python train.py --n_layer=13 --d_model=256 --n_experts=64 --experts_per_token=8 --d_expert=48 --d_shared_expert=0 --activation="swiglu" --moe_layers=[0, 1, 2, 3, 4, 5, 6, 7, 8, 9, 10, 11, 12] --router_score="softmax" --normalize_top_k=false --routed_scale=3.43 --balance_loss=0.00263 --balance_bias=false --router_z_loss=0.0001 --router_bias=true --init_std_router=0.00977 --lr_router=0.000731 --n_head=4 --n_kv_head=4 --head_dim=64 --vocab_size=16384 --norm="rmsnorm" --norm_place="out" --norm_eps=1e-06 --positions="rope" --rope_base=10000.0 --rope_fraction=1.0 --qk_norm=true --attn_scale=0.125 --tie_embeddings=false --parallel_block=false --init="uniform" --init_std_qkv=0.033 --init_std_o=0.00647 --init_std_up=0.033 --init_std_down=0.0039 --init_out_by_depth=true --init_mimetic=0.5 --optimizer="muon_variant" --lr=0.0125 --lr_mult_down=1.5 --beta1=0.9 --lr_head=0.00527 --warmup_steps=95 --schedule="wsd" --decay_fraction=1.0 --decay_shape="linear" --final_lr_fraction=0.0 --batch_tokens=32768 --seq_len=1024 --doc_mask=true --train_tokens=221500000 --steps=6760 --dataset="wikipedia_en"
Below are experts of layer 6 (counted from 0) of a mixture-of-experts language model. Rows are named gate (a neuron's input weights, with its number), up (a neuron's input weights, with its number) and show model dimensions 0-255. Each number is 128 + 32 x the weight over its row's rms, rounded and kept within 0 to 255. Numbers have three digits each.
Before each expert's rows: "mostly gets" lists some tokens that are sent to it at least half of the time. This comes from a sample of Wikipedia text that the model never trained on.

# expert 46
mostly gets: " a", " an", " his", " two", " A", " one"
gate0:120192128131123164114181129114115088093133140166129117168074133117106111111125125158133105202153141131192134112152122109108121112076086099153138135156133109113143175114115136134148186125131097135163184180063097130090117173128171097137103136166097106140111099120119142148152085149099141139026154140127177093165098135124073094063101130106115168096161111104194138154121157077175170132141161138109096131081129084080059166090089055125116132133099096127154168161129138152106133150171158142138096110132126082118126139100170104131156153109129125193111134106137097074159106109129144123164132126143162145079219126104161135155128134122135158127106122094041116181166112162121217156199122100132110147109117097106107138088200132116131033076152154027141151110172131117093139147071125
up0:155146168142093163139130093083146111206125129099139153071136170109151117161216130101116146162218124170117076094083096126133108126183098067147089144128157126137150140098114074192143169135122135154105114091091165127138133167071119111128097133099168125135158175157137128071136146134148128080122165154095086093136143143106123073165153174144140035173149160145144115201104179158140111106096165123123077140099099103122116180136159059110118103178153090140148134123069103135087111123159140144167139107069177142119108159124118093160161120102112105161185102181103088110127160127157079141153112167136090111098094101068130129142140169204166150086132112139092108135109084125092142095148147173159145109201104163118133130132073126115169059188174100122108089142140132189127166168102152

# expert 36
mostly gets: ":", "\n", " =", "=", ");", "):"
gate3:121197130098110139156057194165154130135166114068122154168112123141130126148132150133134127147103105174165134089131127161144191128161171136142081111106130133124132131136142103090091129173116112129100116056120126140104157151163090120111136115127195087101123181085110136145171101137125133101111128096125129154127093091122147123119166070210088145153122065078083180162178126130169151113117087048167177124070163102172196142181167192071123101147104140136146085081113161162140128118117168172131160090121104131164109099134106126086108075138126128138146108061139090172105193121137116111033175165184098103152161136101087137154129103112163073124136185086134111149093137162102100114092118130152087144152173069149130138182165136213126109125168126152156114167157091106166094112108178
up3:073101107176134095074174160171117108092167144130121061095136117155167163092121092099094151135170094146132154164151119121122139115097146124076110151121158089142125082116200123123116099101170085214123143139058127093133150158125097092042146144114117171093131079174099162097108175131085127196118110227111108148157119131104110150165150158089125143120127113197115089150147119146077097136144113133131089144138136084091138084087082182110127128235157112158065154194112139137174151162173135162129078125098131108106096182191184114166147089143080097142119134126111101169083161130145120123095152111164111103154185150111124113119152117157136112142160116061149126165185128164109139197138167108117176129133116129158137145167095179176147161156126108083127146111120130104163085140104087

# expert 21
mostly gets: " April", " July", " October", " March", " June", " November"
gate1:103152118120134111083117108149099143087187114158126127112148128107118185100120153103117137133114125130113200109140124132135147136145105148098138166166157130128114143044144132085105149152134195110136133096194140102063110197158152181101159055187070132182169114099116168151111132130160132157129169147126163148104077160123175167093089122080166221133132127116146127185095133127107175118098122128159089175180173113109161126126174133098128096213112148130179083096087160058161112154093173131153157083153153061167162156167142066113149109126148128184136102081158089115079122140121053149101079138075163095131085110069130116122084139136083119089113079117124078108139145164181165181132172143153116143159144124146165126095093129170127146158116129128164073133114092150093104084114161
up1:145184123094166102157078109139147123133126079185137176131149114050125060074109084088042142150093145176140101079141105144138143110117175163122166172124151110146146107151143179143170157088122103112135142155194198134153063164059114153160106132097183085119152091073184156127194102088111140120092130033138137153161073114125146128122138127065176114116095074206155132094101110143092147144072100123128087168102152139084182053133098097099086095127103114118110132109105094137126127102091155128113102063121148105105098164137108123132127170161111131152119118118094116159128129098119168128089171080090115180155149101144128132134114074125093105122089117109111099079123147110184070213124132166177141122118158132149121125106082157132102113126112134169131097076094160127156106092123155

# expert 8
mostly gets: "9", "7", "8", "6", "4", "5"
gate9:056133114149131140110102171142133113090136123153104107138106102117128221063103126098109140088084116062144199168131159145133144073099147102154132112114118126140141153136103183212140114171139101126098106052116109171144114081153149085141170140156152126171188134139087175108150063096122089128155150159082081153120132152118162142125117087076140114067101132148142177136138095104122061135159114128162153070118147105099056154133058185064086080091114135127152081108129097137117099142151200174142163082147137133168086116090133123156110126153116143086142053071079121145142114124083159120115137091136172167174144093143169149076139110147190111144125178151146143157091088151135142134110095138128048145135126119173069149103134124118118151091138138187156129138189148146141064155153112
up9:154099153146142124113127133184188138140148087100164156132079087109093165116141135134118169121090121085146107174152131138126104100114105109123134118141098127137095176147122169146181087114169132093140141151108161096149157130110122150146140138088163154115093099168173091098095100084209132151076069130189118093111124072137224101149110129071098110130155063092138089083135084161166142182093178138104116081142103141152169159090142142087156146061151125146136112131115110143150118140124070107132134146119142136197192171193152107113158105167130080149128037126099115107118148177189125122127104098165068103163122111124146135096123110130152078146128155153144140127118115148121142126067159111093109159151128175109114078166160123203177125242153192201116154136131102085136080116172165

# expert 15
mostly gets: "′", "AT", "3", "OC", "1", "MA"
gate2:139057133149095111139162164157133101160083111093174078152129100164129093147184196115126062185182171053116151085157109082164078093154131138133020172137180125166178117139206114152139110117120127125106090178099122172107199122124134137078157093149183128134068154140119165133134133119075148102107154131147119095093125155133129109108114131152097157125114165061135117142165149104139142170145125198222150120132052110096131161140132125176110159146162127099066123114134051216136114177149120090159103162050141144147131099121101122168117116161117140145133128152117117132124127162145159122146095164151111142103084068154060118160142135122103113174118125106109119121150123158122159107129124141106131109160166124194158128120105181129138114093144152094092117127069176058131097109120136
up2:138061184116174126142158174095108125140119113155140125086090067084174099144159153128104117158137067184136103123091142089109091097118136196159083105174062136085141060124177128101112116107145087127100158122102012128128090142095174138140181097122107106070108105110125086131158140146166093107125148116090158193124105208173097116131186102148136082170123127156193128105192118181109123101142137147121100166149144141163117126084091158153131185107152082096146044170165124101115122111116130095101109095081124124089122149108151148186102134136129113101143178133116108076066132135140098113158131156163090067076161124123139131113124105124141136120117153075109129139090131143179231095134100174129085132173094117113096188125148154140161097124120114124168072127126111110149079102118105

# expert 40
mostly gets: " August", " May", " July", " April", " January", " September"
gate1:165137156118090111071073118109145142121096084138168126198161101180150133146122058201110197122112143158131089069077170121171152111093147185156163092119165076139132145107094159151126114141173135131160149135110089104152108129046138146146154090119122085081171081151141116115116103134174080072099105114119122124115099138100105094168165134142086090124135094122155134094045141128105099134147136118156134144214128117083126122106111188081087147125135150137141099132155095099168089129152106156079160108140183124156090106075143090145145198062176131113148098103115143174163120152153120106133147163080162044110085137072141108130090159102104170144113189147150173143148078109159088139101130140162128179093140083124156174133099106130130111157118145092084152089148090065132185131075175
up1:118128100137133152097138102083088130161057108155089096065128141120176146090133104121118140129135144174086134115097068139071111187130132120119149170092177109121130074084182130138139131141056091117109112137143119080091131164190145107136206148153190140211116160085105112186114088117122162175142140121102169152150106122182111151151092148124178136074098172166113156113115154125120153171128115114060157120118114155095178095144085120106119132155138129156110113143112177079153153115164151173079128068137094122144164086076196107155136126146101153167117144124113144162097114157120071176120127091171115116160004128125132101151169131141162083114154195133157129218092117106151091170132132179111155137133139162100102088139134086114163105067122086159146152107165071081127148125127103

# expert 26
mostly gets: " Ab", " sub", " ad", " war", " Am", "year"
gate1:103132117086099159094086073140131108103076113122138101126131092107147078125144136147161066098111128192152184147149166119145160142122118112102137134047116073122164197099148171097110139138128091120077110133115162138097159158091127212116108185123152091136134079108170131093141111129102066087103159093100122157108140088091156133099131122184167145123166131099172126155164103119186083159113128168185103080167099081177110105194095077112117100198096129100103110134171215149120135188137153167133147122077115104144094105139144144159165120118104088168197106179128129125094143158126190127118058127116112107166120146160083093080113078098168133129160163150121112124129125099079077106160136119179150144122137141105171160114096120090121126142056120106162144157110123175175093076070072
up1:132086200109125127142133071108108096172098187137138143225144113123133214140102119136093156148078159119151165173126140137087147096163142158125163113142079154156111145166081169124126156167136132135133120120126131115199115100166146131095115120132116119139121152102111080138085086113183137149147188221139108131127146138109132060147117110108095153172110064104099162119158125105140112121223116125190052086142133151154083072150156081107196128115150121163114144068130195072105144168125088131143125137141141159165098123121122124152163118116076105195138144148157082130121171075169155088128176182119132127119167167125153122122109190097117208141134077170142113136117099170165155096122161203136149140148145170130125076117164137115062111091127137111140177165124135103148137155078163

# expert 58
mostly gets: " |", ";", "%;", " —", ");", " —;"
gate0:062116065143098132106076117178148089124154198106165170146126174119122124133156130072097101072154152098100142136109094170114129119151108088175180190118103112104173105117167188125161127103127169167149099066084115131162136130134110160138184138137143116148164148104113100136136149123120149140214131114088151160181101063088132100070107079099167090047133134069157175167077092053107164136169103133151141085116122134080101087095113155132175167095149076068119120146150147138129139117110069181126099193143118130153138106125158114131102151127093192104082135155137103144153165134156114115131118122114115183170161119152125126106227089144127110148125126145163112065179099044137153112170123092073156104129073138099153210112122114129110160118122129162115142142105111138111107115168117
up0:150184140110100143148163098154083143139122132149127105164189093122080151093101140087137162148163129113137111152147122151116122120137079138120156158121073110151181112162133096145148134174129119095123146116177144152108103135154186115146183138079094141115187115085120114136170139138139150090148145135117147113199149143126095165123139106172190120128101153142069157109126127155084154206063086138096157177112172197139105131095149146092060117168101167157095137075014105155104120088120136131116111187166137058138153099104149138167166170133102166095128167161136139116133077115142149156097087038102150162104130175157065079090122153096163119128107123075059142096102169142152108117146093076098151117080103134192106161059186150144121124068095092094118145126168126119119078126102162

# expert 9
mostly gets: "He", "See", " He", " Votes", "During", " Sheet"
gate0:117168141089111145157134153153140172133123116121099103157135161161139067122122150117130105170113063136163143095152156155150151134131142184125095121100107103131109170167109139130146155124119123105054042136098092158174151130175101138163114186106116142140108072098108149105075087141111101141156183191163109168054151153122153144047159127130067136151129115178104079109142184105124108132110149106179130096153126143169129133142129120100061106121154170122137139067220180100164129174092193105144078116054161127077071138126123157136078093183116175155145120079093173075107149107069148099116144163133086118144199109144105118127146090133144118112055098128146195123131131120072119173106074123121172118130130056156125148068163136129185163123104124108148142144106163133116177137147093
up0:121147137129124134159115156110171168102200156139110091134199172102102126123077121107116114184104132108139105067221105095185171083164127109174109122116181145133190097131123065183101108099120163111111086142143121162172193092144116131142117070160124103131135095124087128116101163150095141110100126118181155167120123099161127167117184121129173117109118159137120143174129082190140092138172157110027133139118120070171082111124019118116163133146128125136111130059149148065106158206138126124174145136143147114123125075143038125094107141120152138148154181181125126140120134153129135176121104182115094165123162156159162161135148091100126167206135156111165135108152118093143167095131144112116119137067139172117086131108122101160117146099162144129101194095081137111152103072166153

# expert 18
mostly gets: "born", " Total", " Born", " to", " the", "Personal"
gate2:127111138159122173126119093110061098075104100116122079125126150138143132115119084162124105117142141159136133063136134127198119103146134166119123152137121071176085105076083154161156098138166197116213140145111184177170136090176123133166129139187129108094140152159198161122096146109154121183098094133123081129132113078085144104226171179080105163107058108101071136147111102093132144150147112127102121089116121132127085099095161113108142077187131113097144102109113176096128071142108122138098103141050145085138148134144091081154145059141132144094128131120182160173135128136132156135074105120115097146194128129117115201102118068136099141152148162105092156113123130184138118192095069139138158142172118127146168115146127118209162167114116161099101139081115163061161127116052128
up2:085141135102129153111167172172123143141132129118208129123104123124113137103116055102106137171137180076089177176091213118155111042141104124105189232142171144137154129148143133100138055144080130115129076081112157157115103138093076119125154141134119179110151163106135099136071139141115124107107161144151127109115104152114190105161145151132157109118181165098112152159156155120140121160176165142133141114128167194151167120117114142111129172131164110148186112127097086119148103121142150123094084114073136143096117142184062132145137143096157129134146133164118166141151115147100087146089114143178070132139078089133073068156096206193108204155195093121085131112143110073078068134117112135121176098081139125192137118102129143147139156077167159148160124101151075148101132076120086

# expert 38
mostly gets: " \"", "\n", "\"", "In", " Nominated", ".\""
gate2:134155065111075189074125065136117134098148130113121115131175084106159124186119104084143050093167166119126083156098201068094151103157107173142173059160080128123135134080106137118063086143120132149158093135193133138146089147107138101131147104107100099103138107098098094165106123180196149112152123145132169083136061064116110098133098151130127123142147127153144136105137050117094134107112096099097084113110191125164162157119143150151137123125087148139070118095083100127150159128128106161132181100170134108144166124103152176115116131110126090106112106128104135114120126203167127177102125098138165107115173136184161112145143129162175153068131126150169136115043117164123163060164138064171114168159115092100106108107214095130183113118148181168124117145086131107127148129171051
up2:100121140123157082217190094143113156148106099115138127139150156106134104129091095185134127159157132087146120159131138146160068148142138110115029137105132160143115151107138128141119169156075128104141122137099108086119163227106117206145097148130181126093143114159113165083101163059098081139089140144170121200097146097164133144185144131054111131118136149154141092170135161116061176099177133078116110071169110143064062100168152142109137081096202137141118168150077100152171134129143146101071102131134144067119080136156099114083081165125152149152080175116121094107164094095165134085136119102115118082117180161060111152130167106155113081129110157141109121125188140152119123150088172128115152083113148123146123170119127197149088158151097173100115146134120093066149118144147130

# expert 43
mostly gets: " the", " a", " The", " his", "The", " an"
gate2:170106120143101132093161104156093160104139084090160098109119078136143140129182061167187171144095104066107102119118122149167192161126171082148125120127114094160183116141099121106128143080160189136165159058071151101128140185111122180155064158125113126159107181153119124169090127150153137131112121144156146137091088082096087099072129137121101132174109149085166093070139161146105122144178104136138109174117116168130139108121102099120166097181186089098108141119123159180161128140085102074193117147081109109122134166147134107163134097085100117123107136132049170097102135127133096144142159106167107102160214097168150111078121071151100166136100115161148152081176136167110181079123090082182076091170137139114098193155119158115141129130106054083111118154132085110089131077135082
up2:121141105077148097169098168164093182130160113110094162102164158134132144146161146142116134153126124162114071142164153119172087160137141115066139146155142107084071156118178154105113084116136140157124113115095130064134157119084115163134136151127078146184140108069133119184160133149120080107099076142114109105154105129177166084136136116111119147087095155149187136137112150118117094125173169175137147162133196171083066072135169075083147124141118097111096201140114140112161104141159153141154147144150136085155134100093157082105153146130198094165076147144088112158139122158082117137171066164136127112088131159129101114193200095140110085119095191104150121116153099178159051099180117083145127117167111081153102197140170099168152140126131019102134187114117095071096099170119111

# expert 12
mostly gets: "\n", " \"", "===", "==", "====", " ==="
gate2:110106140085111102152124127120099112151103096107182161067123110099106164162136122199148192155119048173108149121151108137103116137164141116113114132144106138101105102117150169107165073100123124169167119142107149069161135090111200174131117076153163118149089123183132107163103126087107104135171115124141084127119137077109047119134114172132140122155130120086173111062112138081123134101142114158156128129149030152201172112054150097119124085132111078122177175080169204115135120128078108156104076141159161159168111210125108127097105124186123067179167080146171099125123135137141141127113166097137143136155085150137152116133185120112138120107158088141138157149138174164066171127175149164152135084090084077131127077105118054092106124146120148141120207098119153146097160090088129
up2:113166240126173170117122137100101142106165154144146133120130072040138145193146133130194116124107134085164186065106094131116156103107158138199134139060197135113113116088135159086138163139123099121163184148113111142149146115147177130149099159133159157108140093129204166119123118139174148117144123110119081173087090102132173127122127133147132043107091164146107130129128168070148126086086120122095191162098141135059167188098137145093133135100157167114129149133120127070153114130171198153147140120110143071080051100082132150175145046125148152103137115136186131146155161168182117068149104079111091102148125124116146145114178126134103119167163127104159136117130105122159141146116196118135174101090153078150102140201134140126120111138122082098115089148092140089161101136080143

# expert 27
mostly gets: "′", " Succeeded", " Coordinates", "″", " r", " v"
gate2:113172151177169148128123135113113149124179133035112159090128131130117107123109132137051118152205181183165144137155088195136125155083082164059075127150124092105129163189105105110116155129127167163158130100099119097170144159157157075114083081148135143168076174133139140119116128169141110081134194112147134142115145120152151128182076141124045159088086146181167140122099129144102169104135114069130122175146133110165107091222112142111076066089147174119156152153126084132157101112148104140083166109147149148071142123145087059144125135145128139120055091120154099156147113148152075120195169127102096163073155129124143122145157118099099111123149113168151127146131184106182163205148152087130141083155110117164149116106144109130169108093166189136120089114085173117120155160111101
up2:102091097176124162169140103154100069113113117084095133143107122131137164092084166106096118090205143122136146086126088129189130084175088114153101162153138094141137096114097130141116130115163121139116123160084124153154099128127147129140143177113099102110140131098146143107120151101130157080085163114127146121079126129105072092100156075102137168182099139068120163132074147129125159136109125079102099077147093134154117125149108148093176158091113104153136122122096135124149125164167107152113149158151127178130161133068179149087106111149111085049097137169083125170159060126127124060180178117099193208105145088117191158172090119108086117087161141239134102148150121157102146103188120096076104122100147096112195097215105118139140135209131161195081093108097121133144144089123177

# expert 54
mostly gets: "ō", " San", "ya", "ó", "í", " Hong"
gate1:133184196143138100169119129140143124156165060098140144178100140162129142133149127126194137146104130143125160141142201098166124157146106113163147173161210139146226090056171112096152147129092110074121146077115111093145156039132106122093144162100119096097078141068128140134149125148210103133096127102131128113133135101135096106146110096138110145138147142090147084126132105140092149133062126137132095119142086169136143182111160144141167130177128178086126098107140090101125086084207116138169156109068167152076118164157123151137165015120122127149192083090116093111144136166082102098121159174135066092113159117173166135097139165116132168100151094157114124132138154087100115129181080111110127147107135142137098054141115215090137145126152132156164134163112119077105167133139104
up1:130141143167113155065060123174137130122117156087104114158037103072102109126083106151067109148090102115126108087084146126140086144094179130110117081149145130140146074124060133166157129096160164109127149089135118094091133142124180138080130123200142111077156108085117166114129108147122161153120104193113119189165159140111147150104096138100110107121065093115092155163103109132126172117105137158122093133133137130213188097168156129154080079075076171052115123131140182136144129162119168105233139122158108089140155130125133125126145136098146061099119147105138127088083209127140139142174116112092199078112098142111062201102099102168106129107164139072156109148143107122109111139160066161109134150147121115098118150144122132062159151139097110168179139117203130094146123146136162

# expert 28
mostly gets: "°", "′", " Coordinates", " −", " US", " UK"
gate1:128101152121147149115155069139127141157086129151177151120128185124118131140166074117121200099108088168148133121146153120213147108146126144136178138085119135106139150093151122116114091134107143045095110075143154067151179147139141152132123103064138200114111144115141099139115131122150165098078182187164086099167081122153091167117180136161169134089109151174172144134163122115136085139108103081114130122180173102102180182139107159113158186159123074155095069140110119124148183183167098145114158162136118114147103162175126125127135099119070128133191082102163134105090113111108149167110132170107115147118147122098065130108151103183162135122148113118134106144176078132165141117147117211182176124150195230148098101141124167129158157111144178059182122154180188105153138114138158
up1:049156125077169133153092171111149089139068124121094134072156154092141112097075162081136175085092087146109116104164121134091125114133109099064158135063089173178088194148139134184162188116113115133117118089133093121166100177173141167136134126118079203104165182137149102158095194131073128104084157099196097133091149143129161149185114123187132094108150122136187109150104150100094173086156163103128128159150111110108106140134152130084138124114181100125088104138091116085077172137087090128138136123042147133139104048133154172148086112133061105140116087118103170074178092138128173161108188168107153168104129143114097108136105091125147120132172139153102154116143093145121123082183137174126150156146179128142104155093130087115153164166114137163101139162163094162089136150138091

# expert 5
mostly gets: " five", " six", " ten", "3", " eight", " day"
gate9:111178122132149151076115118151166154134138103074092183165175120097111093109096123182112126131096152106133156104081110074158134147102152136140109104039088165145061134163082183133118131114142134134165180081188038144136150124115169121094123126114085077076109125133135144163116184118079112110142159118147112112146110095138127103135125142171123148102148151132160131085100164127199102156108110100084165137096122139139150133160052117152106142150117170078153155071126127110091105161089113089135090125186128126135110165142115120131104162159141158068069125066124143096103124123128158130122067142160124112159087075146145181192130160117185142143113131153119143158187128000143133139169082096137161113127179114162097090104150181152124099087123172113145171165114089197165129124108054
up9:124115080179109113105131157064100116113164075162156083092201132118179101146083104153147113082147104090114090098151142118094154139083143093129155129155113067154092136156120134135157152148114147060098117129100163160134141124167115129178120139055151139155129144131136112101122180126128144117129132149130133122205104110081121154099168187225113106073112113128082082168099152137119089126110139170099105154132163072075102108123151162166194195088230140134089209132138088101179107150145158193177117089127196122140143111172106136175159150138095128148152127075119150135099113102101122156097151145093099181093169197145115125114176138106135155133134076155108154087079176132173117070182185112108194143165121130101133153127125160137111111096108079127170104116122092127115109145131151